Experts of a small language model.
Size: 12 layers, vocabulary 32000.
Experts: 96 experts in each of 11 layers, 6 picks a token, a sigmoid router.
Training: a variant of Adam for the experts, 576M tokens, 4113 steps.
Below are experts of layer 4 (counted from 0) of a mixture-of-experts language model. Rows are named router (the router's row for the expert), up (a neuron's input weights, with its number), down (a neuron's output weights, with its number) and show model dimensions 384-511. Each number is 500 + 50 x the weight over its row's rms, rounded and kept within 0 to 999. Numbers have three digits each.
After each expert's rows: "comes after" lists some tokens at least twice as common just before its tokens as in all text; "mostly gets" lists some tokens that are sent to it at least half of the time. This comes from a sample of Wikipedia text that the model never trained on. Tokens count by the router's weight.

# expert 84
router:494585497467500565521456640507490439461430523469502423546484423489537500535455495536519507476562517397555442446523542463534451465544558551491464559515487465484567499537537557486493575542593520488567486500483529506472531524529502528463556500509485483450543470425473448561477438390502493516417488552585564386521427491457524462496602554423529408466538620394519356502589556483462440421555
up0:511525420410500596476410498481421440547502486603507494540481510498428424383515513534496536485503471572533460521544549521537441497526573418492440519538499393515493511487480528497414409521554441538510565545566496439460433533579465530477486501576470560515513497445489496440532493449430511501437453464508518472542590469474588457535385512533556458514405441449499496491478612503488448521513
down0:502599508514553496540509482508438463475573494513539518521477511562469524517522462570506478523476465373494516449377510511494471514517506429558576418430531463447479547471576443510528465409549572538593509456481497569433405460591492623505531526508463606563449489457489574478496538576478452495532500545593477545543409481462532538495361545523507442485468511381528471554544522549569366565561
comes after: ".", " =", "==", " ==", ")", "==="
mostly gets: " ==", ").", ".\"", "\".", " ===", "|---|---|"

# expert 25
router:421479468479552528425460565538507512642455545530507429503467573422484443455494485549430476554523423449421470450507510537531411392518458480471467582397592435566488494474556463476492500452626522529540478506532495520530470524551466428473521538508570500545515399448446468499488453508504550501409496504501441370594544498444460545532516480482465419497545522549543533562474425585503443438460
up0:507493522438547493409491527465400473572486441455495398528557454471598508474548434531528443378452468420528484484464429412532512467526468570447432484505479517532477462505479526513594556548523539502473545461520583494557479423518575501551499504525467380541498520489506533476447551420423511552489573507483559483503497462436505508521503540548502480537551570507522555508553469513477521440534
down0:482488474555570519440486543455447483486378442474579517411374500364447466512465480529484489502525480476492481478445465501485464492571465514476492463538415419604531522537479491499579498570478563465513537527457547576501511466615558557497574468525468470492504523506473557479519461425537466488468497484483517462468552484498478447540444597551431438546444453562526585570538481421461471469466
comes after: ",", ".", " In", "In", " and", " but"
mostly gets: " where", " when", " after", "In", " However", " while"

# expert 89
router:542446465507562442530469577550544453608396451530504389542481436515533501538474458495523508577514574541483529407504428467490522439409408552470493524472452500416491468487478528440560506530543578501496508616551532424463313553560471588505570524595443461635554491472509500449500539471525427542420501534509525341513501513541552503481555457456533500478559497516460382543483453489571458523618
up0:610520426550517502489486472505589539477554610598493461497561590504454507566464505491515464518494515575525456536456509545460464451494503417454480410523523544412444452492471483460605439476484519520482492500478476440482454477507464513623517457499481514548561534616476413589515483468403427419544472468487659575486515545488587492428503397515525473396522448489558400484417493546440530567455
down0:470479533551531450505483421572538576436512529502453528455531548494448554529452492487546531509525412530480348488423454476485534489496480400480517560434553456531533474542537462453443543464409440579540471433536539562438412496551508524497604479521485499518441501450503460498419506548529468570528542457520539489558527476445544518528464558469536447564550509512533428518531543477538565489543
comes after: ",", ".", " the", " by", " The", " that"
mostly gets: "Member", " ISBN", " These", " SR", " Labour", "The"

# expert 56
router:436524485447601474487452528551505512530489588566480429571596455423567536498406581548449471515507519541469506493456519444534443458509509479504407545386494488482579450439561513492488617496510473468513465481592488462482343479479469498527496446481435498563528498438483479503564483467565401604510506571476504479551471491433572561470487432507558426507601612475586345501521525478543577507445
up0:552473469447560571518476555437517427503540408470442467436472443549564478548412398452487433483431584580391522580451578504603486521483532568555450536448495461529519557462490518494453583472548569453538349541517464509489429497511563502447490416422406615466490473545453470525544495420426489554481461476440519418557468539451514550483481594553620448525572512492562436486479562440510563517441
down0:523506524418502473541528525489485561463502457519517478424563504459574560479515413435515458448397499562452553488485523419517513471596556438479521516514480449453501562539486488393530539469525576515463417527517487479434494454537514451452526478494475474526533491486444489494563379413543404543479530555403489512423464474513477506433375537522567578491489575481426488460452545500555524542547
comes after: ".", " (", " ", " 1", " 2", "/"
mostly gets: "–19", "–18", "–17", " (18", " Occupations", "["

# expert 79
router:437539512473534487447455640499557462570515413525580445521496465540559500542424457465563581506498504456616594485434467474479423499505476488431453569507579475465470473595507505500523509477516481471530516510539470484526371469559578454425586418587446521597483453485478496492455462400473489385551417523532484402495515513498483570511547424447466448411502508483548366539525496463439460496497
up0:494555410434434513448566511580586444463530503473527450601397477490490506473520574525612473498524519450538458488391452491443520566531491537535494518474520612461574560584560526521495550528551499479610537541480550502558386479525509471487494462557421487500392511478587473513490510455505555447553431492484467416483562455604482473596463516422464485564494527492543540437474438543438495506518
down0:444450502490542425529556537516560446521478485585522542541509506517543392485466533540505467490460576485530529503565432492583427469526526506506513566421447452481514407479443429542504497468519490544509474436550421461541544469388497477420592482554532498578510467521495532523560456501534476486417637418466521471546441430473455579493537627518471436503482553490472493507477519504559467452515
comes after: ".", ",", " that", " The", " where", " which"
mostly gets: " he", " who", " He", " they", " she", " which"

# expert 21
router:481564474517477539433534452413555462596484466582478551537468462534480467459470474418498509427477527498455519520584510495584448580477477460513409553473504454526519529465544534468508490410536505568528366639517404519454417474475432505546510587513441594451498446515507504473493453462560504442445519492553609410431425451446458421417636471478512429458451482454441534561465509493484515445562
up0:490541511453496583549523481585511523515528486531458454516439546544419498512573573478537538560497535479484453495484478482475517527523462582544444545475448484483406483506444492562429449530485507571439485514497448415590492492501405588542477531525426399554524533538470506455490576622550454486566530497520435511550408466599544535503517559552554508492467501441508477470529515502438447518490
down0:504502491461567421471462496527560612459531467441503473405537507550434468532532522538581518509399471503599449467490527495421463515505552473561487501422474431448519492544510519484502554516483513432509496456558458492561539564557477492430568534588487591503517530385557455531456447520452516531540409436488471542519605544397504447549506477437511520477515500559500516536488472499490556441536
comes after: " in", " of", " from", " at", " University", " de"
mostly gets: " Eastern", "har", " Western", "pur", "jan", "ș"

# expert 72
router:520483501492516540440566536530518411639531510577515430503511533514553457528454538498550503561502502496589540430436505469472539462451519555507491574451486525445509505500529526439440584498581497484550470480479509514539430587577475514548578462473537594607561384433531479504522520446522515441575555453515499401485450521440510526411567542503586425567435651449541472586527459517495535474556
up0:511434418535518480529534558507588485517440525499463486485541514442578482515511478492602449391487483501539502478446511411521534520535446472469497456501463551498451497445448565529458547476549463524444498438568550527407444549530470449475537523461523625633488458481463528475445546526507540548455480396533619489550576512462431428534561553499441572452544513512475503459449478524514520444473
down0:609436493481492508541580546460588456539556524489423547433535451414471463500505462552556541574532561394453555541466532524487478545527571480374500484502494442469550495460550558469533387543463449533498536494568586569465524479542474463540421501504515500565520461537459490463410451504431544459462544338536517365499529563506531476403430505573551483553516474428421507489503486455498397471442
comes after: "==", "\n", "===", "=", "See", " List"
mostly gets: "See", " ==", "Early", " SRB", " ===", "International"

# expert 1
router:509502416431492548491478543523444433406474579484482420589525485501534496486348497454532580510522458512533457474534462470602555423492465534440431542540500530480436538557576528479530558443547489468495508465498542516490480442537553438522473500502451499573527418499468454547545454507602438524542511552590546530525526554548526508442615560393447538522552655457543478440464518504489487432466
up0:547474526532470563555486512469521379481532489543513379503486417445466464456472528547486560424535444386449461417368502540418466464466461514447462542582559502517522542479530471554538531458547458537540509505451486487401490488552546453535545533531503440577611497515507453528445445528440422466471533482497554497559565459571494505510611478477468489484441539494595511495495460579497355569452
down0:466461514483579598480560475528508513544616420501479478531506497521491464508505542542435525564520478543476525487489495566516514523497536534518450497473565497489485457501519480516491546453557520466438457430502453453454538537428500491513467560451464491514507452467447498546562445557490556555495466476592570496536597376537483474581479579474503450521506544605540557519464473518540449552479
comes after: "\n", "==", " (", " ==", "===", " ==="
mostly gets: " \"", " (", " [", " '", " “", "["

# expert 75
router:481505524470479581433501587436498446579474555501502458634483467507542389519392524506549502522524538405542526519471535454406445502470496520439533586496543471508414513503529504497500558446533485429502475469527518439448450572479542389500575369576473559581496432439502485406451450437503532466460508564493517408556467543485481427464594503470619467494582491462511415549525467451538483411520
up0:527541492612511485514462498412514521457438526521519450441554543534462512509516522482496520526486514506440549463497418438448462489535426479467465430507511495423461547561491479533511499484546344509507466517636564453377481549483625380525625461527486534440452461487555542482482502548552500536431523519453465522571508541539530434432574514544500462522472553464512526518499450595452424439613
down0:432545523484496484473434424552447405490498536589536547419510548462501467533503549525473503563520500492464529515495499526525543558600504566554500525514502509461510455475507498462501490465590471617453501417527396488556532516465478454521500578481557386557508507520459558459516521657464633552483533488599465459560550495503462563474500504450552510547457485536567522644405465535446426523429
comes after: "\n", " also", " known", " Born", " used", " first"
mostly gets: " Born", " used", " studied", " titled", " Danish", " developed"

# expert 7
router:532476520525520435485463637468517527605434537470517517546480553525553469485437496454459562558540473456527574476338391424560427514504448539491484607514482483513506485557571550515522495379536550440464475576474493478499369505579528494415501469506443548613532473587405461504470554445484495486540547575540506415561560493511528536435616507493485475475536529507464413526491479506475477499516
up0:364526491520656461447538590535436437571535536513523495551540548530537465556482522511470554488570573448511529404486399469503394566432522498515497491373434543488500564642481565578487536513524533522563561503565418493444457490550554583529493588490466464512468472545387579480572530465495487448538441477550463509538452486510486530463545461493593440515436583527577505524457536485533518522474
down0:527567536454468424587464550410529396553570470458452544485462460399450476496420518480493580491459473485508501543462481568486513453455499513395494551502576437564454485552564594490632509441514590420499467490462529563544511516561499577543448507477527527480527550526475435484470420449392529496505591489488516487509577503530440476379586546424478485496478505551485465570490491452547502492454
comes after: ",", ".", " The", "The", " It", " which"
mostly gets: " It", " which", " They", " who", " he", " He"

# expert 37
router:542601520549501466536509504509512484668469449566463475491461499621509452431406410473532485510485493422509510469521365405562521600437493508489561547536500446510547483518541557566547495456521544456437468536515540456421374473456624461566513471497433474595530451567485477435491496475512427498503512521520495440434466482532517515394574500439538434547528569403511400605493488435512462461499
up0:424476462445467550446519545517473552531441551568434501554525496563583603494492571555385506540527489448491437390506563605473417526424446544413426483444502442446422441511445530425607462563507496524519525437557470465427448573530486405463393460506473505527506404459536579520494460454514479544438600439496502457498475508480590440450578569544536479471377525372480435555445440521475497481555
down0:558503525539420557486466491402471467575459440521488499475459454544394527535527555550468556570494428464501367537555614542497440555504469610378485526475587510470538487529507605495509475502430562514516462500528386470357534517373453470480507544525484519485570412490502402462521524475554417470523543528441523561450474513389526538498521508473548476524400566423575437523425503546541476527591
comes after: "\n", " of", " in", " at", " for", " by"
mostly gets: "=", "The", " the", " renamed", " The", " appointed"

# expert 49
router:509554499513490495501472575501484490587472436589500574652450483491473482521510466446452500447530584435510503470488534439537509506456513431554492525511464387492382506451547480462456546433555538435483438555528537437448538567558514493538425466596509547507485539476455433518528507478594469561519457496508473501499502446501516436469550529496485452432575465450566506591435496436485456467393
up0:488560433512556510522601512564518481569476503452600568508588490483563457516463508445491515482535513411453511527513487460488477535545523558567528471447533569459496564573555563504667533541460510585567534539556549449365457503510506609452534464488520490578468490475551569395474523479516499557502516467483500533392498422491584534506510533550477541441518532579506477461508569482460536535541
down0:561479525558434558548482503455526424563524552407473567520447517470505404575402427503498489522591568481434477406546511489516452474494506555470583415486524597478601526488474437462609488583503506531504485410486376514449510521481470533526524382469469473488574398502569462453446485533459416463517503476538427449579556544560491536446523504501456507496488468479647562501528562541507552471562
comes after: " to", "\n", " 0", " 1", " 2", " one"
mostly gets: " among", " all", " All", " along", "All", " meet"

# expert 40
router:477503504491568499434570617488462432553422504525521516561461521438499481507408502506512522554494486623449547470465496497531474433580500573483509580469519483479562560560463641461546542513582508448541503576473442506510425483609488513495530520436449413626519484506453452451488529444480538504488424565584409356529519421490488499480625551476483504482548562473567454569454557549473509506510
up0:504586429459479473465536509512459567521462508587481502459508526545421505493599468500566542501443529510551515485492541464556536469553499458404473522563493505558603634524587518545405500544402371552485462578462535402486517535534507560439446521497446509547470547521413427489555484487476530481479530548510513554549586556540473534492492574457589583551511524482490600484368564471556528572462
down0:437508479489557565474467526462441491464506558512483427471414535540559492565506453367518554544544550548514456502477482499489552471603464479439460435450512516490599593485554507510493479561425408471553505559459501413560465471479410511582503410600484408522506500488490517402458441611556535521518565543588534518502453509462547518407529539460582519498493504544433462560508399546593467563573
comes after: " the", " The", "The", " a", " his", " new"
mostly gets: " characters", " body", " band", " house", " forces", " soldiers"

# expert 68
router:496495520470507470514545493511468428531485490535422472477481503510521526527441433473451544531416540348565491433386490506363512393598533560516503548497546460468536527472575452456532412475559528547494493622491520537455483526567476534463515485535526561645467420494488632520509456497516554419482540603515530364446503523513467460415629481452516399490535546480485454548494570552499569530534
up0:513499413473424560464500570559570572478501546480538421448428497483447472486515508513532488478521490475471466471506491526544503474544495474550552493537537516511444485583528466484516508464562478437441439514519416476488486449521540589438504467579507560583441364431502511431476521528429609442583489417455554522462488533515483534532475575455581481474583525512499455388490411565454440481522
down0:502494554465453511420493482522538487510470415521425470497612488543451467516461471597560437562484562401552590559449596515515565524573554497499526441514560540501462622487496395581427448496586444515485460483495480481588585511528514490465605546494394506547520441540456560468553519568531497551511468551461484502500510509490489495474541619546515508451496585480559495414505471484475464573577
comes after: "\n", ",", ".", "==", ";", "---|---|---|---|"
mostly gets: " Votes", " Goals", " %", "\\", " Notes", " illustrator"

# expert 6
router:554584549533532504416458443417509518615462433511535449479388435506575441416424449504534570530458524551542566489456470480554541467529517556484492521523445507547591568433563532435493449471540584506500490597486464551556335526518532434445576458476477578619542498403490510434571484461554545519476512570490493424459579472516473517465500530459516479565504540417480359524500525506488546460472
up0:574498536478478489567467509474480516541485544471514597548460504591519437410435366519473558377550498489420556480430464478523464523519494566499494532519446473531587511497441423541480445612518555439494534551562592454548526540538486547510534509496491578510493494561537514440554447497388518545434506522512465484536536524429430521581556469519407438519546429485595513503398515501552524391493
down0:400542563554501524412459436571638462472485594490456545410523514516476533506446467531476529393400522439449628439459528493485544462486549514497550568556483501535559650479475458524519423529490465513513403494610558455474554492502532558514476411611484607568459457601539471580524442468540509437463488517447531537453539454527470550528476574575508500447530541520522518531396438495548484524374
comes after: "\n", "|", " with", " by", " as", " won"
mostly gets: " an", "|", " An", "An", "|---|", "="

# expert 67
router:468582437522630489496401521462535435583561540450462381534507550576530434438519469508529579481429484519486516439472555461508488527469597602458522613487434474456445559518542541518557507508590480442535439522539576443517523528596479486550501461498516521612580516438482431546427532500481450526563454541576426437412450549514478467426596489517518448519474604501550422552555455447497449527517
up0:528530443510514491500546550588526496438516567452453429476570403485531539534463559467521473436451515488471467470483489567550492460560550535457540543458477527434456428463511541541496503553519567485461444505546573422533512479555576524572497494471421550523524530532468453527533583517623462536628540557525528495456524457538449509577489488502531425428532509584502534574548499547437453395474
down0:414495566562495493437525599459525558494535445495445439497533424529548502492454456443462547493408494596492413564530444575398508469493527602504448576510555508394550490470466496494466551528501490487502531467455591439517486464581469546540480448579595562558542636460478446444451526521451443443478538479552449550513454466477472445613510418503470490478553553509501469528488485562520548487508
comes after: " was", " is", " were", " are", " be", " as"
mostly gets: " became", " been", " be", " become", " remained", " was"

# expert 52
router:449610560592495551473514525520406512556435459503442512580419508505490418516437456549495535480412574516495458440486472547516402541512414542454436573451481515546502452444578494515508526517532585500496450582474464516488525579503512492523498525535466484645574501396454512550508552491426554420494460552546487509529452556543462451542577462412515427504507552471547480491578578536534496425503
up0:444483567518446530494460470478550442481414499405591395536522487481496537345474473531436442525431413529599514476547490482579467466513456487460480524439535544489492488479432546447477529538458488441432441639502555553544526498512469501413452534471467415592507481529406467567504484524502598590532560453546542500485527396622453550505533496476501472435517512509505455469506440484445507530489
down0:475540510536459465419478466420471524515472471479479512531461505477475538527464473493500589488482432466423465499464331505473539443525510488458457523422571494479487439429493564607418504469495453507534528444444441573462464556480510533550522380492457505522461551464567506474477475582474506499599566479488484453483482471475468446525474470447543463458548491563498517479404507446472509487539
comes after: "\n", " |", ".", "==", "===", ")"
mostly gets: " Mc", "\n", "Al", "ivo", " anti", "frac"

# expert 94
router:442570491493596513463472546508487497617538528566489463521488493504456412459494441513538563538514476528524521508372514503526504434506552521511422598510562440483469490458479609516549480479593472460554427466546490461417479546518460379584518539558486489595554486484474498538495509489516555554487530577547420403473480489470421461493546487458515445467507578502507412471556419491423509503450
up0:516426461468514417449451525457474498556432461441478548449510519584554499459520543492500503462473449527440530536440512419496463469445487445490464502515656462436641487519512500578453552519547514439626409500469540517426466488552550474512527526566449469615423526472489478397413537462391523502506523558464455420465592518494476494619549495487446527486505415574600472492444571519474548425615
down0:414481499606427521615618559498514547449476433465450498543481490544474438573638517404501518487557529494442429559538499489490458535574504489519595530407507532490568531463554469455542584575493525462497531516540504430394490460509458441507402545505482497555490457486394579427473483474518496461524588515514486477442533466461494513507516504522434610536491431482529403453543475514467458580589
comes after: " a", " is", " was", " as", " are", " be"
mostly gets: " very", " less", " much", " always", " able", " generally"

# expert 82
router:494574460497480512447479555511444488613463529448442402486435454552527530463513439458540566509512546451529534478433576487471500557502484528468490529505499480471505492470494425427564507472598544462404495469434558443470400505571485377567555395559496531613490543467456471492482473405552526541583575474536477502462504484550516441510570554486446387510452610435499470465589590408452471372424
up0:462504493474428551599439495411521447508538519580458518428351535495472457572430561417460571494549497518496433578552477573548487479509462526530579408515430453421612520453456507388435474505510523534530554482407474434437498533537497533470571483534533521531427539586615552478544455526493489462564521394492490496507420458465562507425450505527542527584458450505507537557483561541506491465396
down0:460398442492517549578555537570545524485496591465510413583426504411439428461540469494497456546543514463532572456496498491445547573488529435514474494521439479552389528413531551479520446506491511466428445503535555485487518521545434462449532400472515491482420555459460540431463545344511538521452473522531490500550489567540504457578565553398464514424521576430495645503522561482459453536445
comes after: " a", " is", " as", " an", " was", " with"
mostly gets: " a", " an", " A", " is", " An", "A"

# expert 93
router:455581517579510516546479556502493479546439493519457520537513500462528462538432532458589499525545540565486498434454516457454494444487453512418507555434489415531520539526490508433425554481539609479539467521489571492481464474592491544515479462529510630529455481368543567457531523455494563496439486590507407506555495445418481437489569551507534429509545657444533481516554497555548506463539
up0:479539395579474531531452524425532522487464453479404534577516444681507574481455541576523522457402485517499522527473540517528481529506528531390424574520562502472504492577519487543526551507443482436514553616448357524510506505401518514536516492412504535540492461442560492479446525466466529443549434451510502516592551486526468501600474554549440407432563609532513466550513556528493543555498
down0:515412476481429428419507576583482509624499502467542534468455539442577579457499457502550487504593455520519461529463428479543464461508517557498518479474561549604392521510457475501550449520460441526561556459432438454533430477434479494573471476557564548493494512528495548500356455488625579548469499437514433500509487483444522515477565482465416506507496439504540577515481450533515503470518
comes after: "==", "\n", " =", "===", ".", " =="
mostly gets: "===", " ==", "==", " ===", "====", " ="

# expert 85
router:523503416493509474512490631426510454607443453540475450525447510511497630552525464485482521511434509447500503393402420555553427470544463546428542470504539544475449477486528500519491469424560508447445453542444448476506400530521524418554519433511506512624558413509471444453499458455483520508511490562518482524483472530549559470505521552482564465499446604443604491497476467509549413492483
up0:595563541480466518531534501443432424491457389588435487495434530541513547494470514514562446547454464504447526505593461486557523452558467534603440456500483475499554600605536454436580470537540517535547390481385482560498435461499436553474529526501537493428436511501444402437536409496658519400571483556521443493492558479490463435432506489525493407458508456537504534513460523406538515529546
down0:537567436594459431492528490473475446547480441572524443472472486444468425466492477506574453558552610459446411485492468551596606517534569528608467502484505477502494542439422557525555501526422513627561490517560546585411543492535460531499458525529462489547535506530503500527532470542471532444504428530502532523556470627497486532508534456501567422370492480506525506488528541536515437483493
comes after: " |", "|", " The", ":", " \"", "The"
mostly gets: " three", " two", " five", " 31", " 100", " four"

# expert 31
router:520594551531459574505451589592519528571391449526385464525459536553493494483496441449552456508467525503528559431449534513502462562522540509474408498517554459512510481536508507443456507483608530415498443526428472463474398546592545448556516446543480546553516381494469447502473547505520508525554547454590450487496538453513556466500542537489515482526545569476556411505526563515482509500493
up0:507541509628451478447468496428521481445505512530454448526486498516531483557474550450476532472545493517506449486459483503494457511458466544514490443562573545497433571407454529613534548528558621410487484607462466431551441493562521576483460445499513597437548559457489500379466542573652554545505485506401533492492441515461497580455543497497478469511505432565491502474426479479490477514567
down0:526501524503514592472403453518491488540495575479506453527588575445536504571435531529382499533474464530406526451547560510471512518527480456464393440537480549503470559498496550487545520412483527484528488478523434509448435532466471567566561491474672574541508518470543498606512487544520476464489512476553502537512503473406571531432535463489516448510432467487455476526543513551513499593664
comes after: " |", "|", ";", " 0", "·", "="
mostly gets: " JPL", " Ret", " +1", "Al", " 0", " Win"

# expert 30
router:443479571517543522535437541439498428641435474466547478503502487480496435530458504458535498489508528447500457490424488449533502487570457515417551595545526464457618439596615489400510464481696480451539431539489560544440475500623507426581485487582515523453466409392457474497504463425460548476509555451548528456541497551543495473492512528460569422520553566445565522405570512479422416513446
up0:522453482527571408494446546454417522433500530501464525517535512515521438477405561464545493477568525443563552572422504592486454513387446415494469445489485496557565411566401410536534591485545455502519519516435538447454506475533412453489576523528558565541496549548626450407447565569512552525525448536527440510504547535495490473573463446455521444507519522610504419459462512520571529452425
down0:514482483546500489549531492468371515530530469527544572489540581548498599498423496429574517479467555533491437508547505464472495482518443357418607484437555538475421528513528537527524472496422411558513525484489379503573459499477427390555576526472548477540443494544439466509518488618465609493588438479423467582459440624589569520513478445488477520490504496514667479495522503417494487475540
comes after: " in", " of", "s", " such", " In", " University"
mostly gets: " including", " 1970", " 1960", " 1980", " include", " America"

# expert 13
router:500511503483505465540528527460537513518457417473510370522469516516569539568442403503545434470488511461490561483398368418470508498519518495543419480462491466496542529399534500464476509468549407485550460524546491517516490499548555478462577486530462470564553426502526410497556451533520488502504524531570476445454497568482432453481490492438588389493469456510514500606449562456431508529451
up0:456534349472559540515480507604521535526524516546551571551464456528475556501535498533522410527493512429479568514382508540452432457447592411505508497420449608433480572572528583474475363539514485632546552498449523504426454509563558531516499510408436573577469537437429498472414434524546425512504537508555554506429522502547599527448463489521494428524458462438558570504435522402468505509458
down0:441506557513529503522480475549530476471508456384445589489571497524439511533527534519485525569510451521450496512513432533474359460471473579466429579520487489464460547458495497489419422496541378470519462562512491376506520489595475553461488441504446511522507579455529405433444406485525412477462562442558518533522532528386538521526530557479527498463443505506458497537479527523472509411534
comes after: ",", " |", " (", ";", ":", "N"
mostly gets: " LINE", "main", " States", " Votes", " NY", " Coordinates"

# expert 4
router:435485544569561586464466547610482459612439480489506489605480481524480406496471522530513520515469509567469617493456487472533510438471586439392434625448579510471490448506516595575509532464535483541602436579486588472428532579409496493551590576575480537522521467475512497529494426526459441494468491540559505436459474586474496604497627469454488441478468611489630489528496423541500448521543
up0:593477462541514476457461557444528558436458471497468545569569477446540433485482527538536418497460513615523408508551558441472509580455495530416477558467455414543458529590502471543528610438518444527482452464503551489452490482487550433459511542476426545515513543478582471436483430539533570575433476617541382428487542558491452455466555467427563528543490516559565373516513512498461530450470
down0:476532486517522465528484508534514646442513522505590534496468596423552397596458558491502450557499575596445454578531583458449493520520519489509515581449471420355503501507453499643538461476485427507547473518491530521496586427374457452513366552483496538496500529532545590553461551536500468541517510511554501580589424499454423459450474575542473473498430486557412421481364547441604489538554
comes after: ",", "s", " and", "ed", " well", " out"
mostly gets: " or", " and", " without", " but", " than", " while"

# expert 19
router:446525447510552461459474570577497546621439537554451446505554486520511526475403465436466535548525522567489480478512497460531503505548500405491419545543490466452481410502457487431565535501529550505500480585460473480531508527487546438492505435439515487544574416491504472450618492478501530537504560487506452367495408494426465534473535478523499426435592501472551429576470505537558511420480
up0:507457508521550429523551524466460555470503525536520484477531455460508433427428439474439509469473512394483526509537622456470599457502486466427398528593384443436408444486643444495420508420499413418436606495513504428465509376501462565480482543417549473580577557519478560409558499463539420477548489454562489490597534563493536516513516530474468520563540557668518565451488437508548551526516
down0:535524457611544467434410408508510500518500551489508450523466488477409557419515452599444487537406419440460614392537585487495520496562515541473518480458576529480486508486551506438473542486526481454493448494482425541509369618495580506539507510464521442507514512512536464514497473478517506530524511533539468561532585538495510491391445486448413445504480523533546501552518481525490491561526
comes after: " the", "==", " a", " his", "-", " its"
mostly gets: "Species", " addition", "Early", " significant", " life", " variety"

# expert 50
router:501541453478492533551464581544405596642449480501487523545466466570567503423461479529556508447470492529507572524623476445553490524539493532443504533496486452517427588540494498438465493486584551439532389541489570534459429462482521488545495478545517491552390464487531545418456515546556504557496537520500472428503535523496497504552524491426470471456538548534453428505484472499488437457486
up0:504553505550451540537542505486535540579524465582542542568397450564510447491491449399544498407473417527415532515537495507582465594531518524480418601515491444524502470530411578477444609510527568391517468533457532481364428432501420533571499523460436446520483548506525532557533540397406458445436547485462614478500544402432447538562564564530494387468491445487493454480500467483526367555517
down0:651476458519496554532515476464543511508457503546518429480447469515507470526509486492499453381478426542527526553665491576496498531526466593512488431441500497537510559518396522595517523535463523456507507492489521520520418508540406508520447492488505573471453451464526511496541563532539510463422581509476408414453490443476474603477614540555497552522483527470464519468541506506552533325571
comes after: " to", " would", " can", " did", " could", " not"
mostly gets: " can", " would", " may", " To", " will", " to"

# expert 61
router:476566563593598525520524572485454464603461530528517478578526431579543482501412442512506485528488481481536520471374515469579503510566457501505439511456544479439540544462571542462457528472567503551524540551553432489508464533546467530515499541495531511540486377449444492459486489467508536436495434599502499492535450491485439491456531486489456462532551600450531442489524488441435498495548
up0:519491492451510509450574461495573462585469419509425530537492445571483542474453492596503521422572488376421485366425535504512531506532479515543491538533539558408503559569485496605484571482487502435526487552600428528451397525643501485439457521523523531598610485487418547498517437495491501480463537528460498415531566546483463457505488485435562466476552551518565523468503545450462505473499
down0:478433541497532499421565386503510416445530533509532484558569520479466526469487537554489420458509457454576485507598474493567568551528526452550527540471601479521495524517457491566460570499436530450496427457526547506468537482476507504473485515532526417482418527526516479507573463563542485468473470605359506381583496428602451406513324539512454442524542564486474582445506581455476531445544
comes after: "\n", ".", " (", " ", ";", "==="
mostly gets: " Episode", " Notes", ").", "^{", "SC", "Note"

# expert 20
router:533540525523587598492433485474507642613489517471421516577495432558487528435461418415514530566477530481512518432430503509583522503548505494516428499558570426501611482443553542504565473522465539503494482573585415576526431505481525434449411572509534462614545497428536483404529462533441511511493412461476469405498549539659513450434521477488541503434501614567553350556539483546487571562491
up0:552502476563536577544546549545487536455435550450395537541380408508452453464498496433485570546526483475477459515468540570502433516458479454452490557470522474489558474468486460457433462513532639614511499386490508494459498550484386588515519432395416561487495479474545489456600502469591477522573489450513519458449427534557515476478473483538496514453358509490486539509570559504495493486523
down0:550497540463568574502577522543491490475451481630488508522431518566556414507574554575458529477492499560490380539485564494479479531455598513460538509522482456571571513517497581514505568513495463495491509399564455526356545581489463522481548503517487454397555550441549518558581578404518514461465550380512473492536506504574374451485481535438566425463503523511420513474464489492568508570521
comes after: "\n", "|", "-", " /", "N", " 0"
mostly gets: " Clade", " sq", " Genus", "|", " LINE", "sq"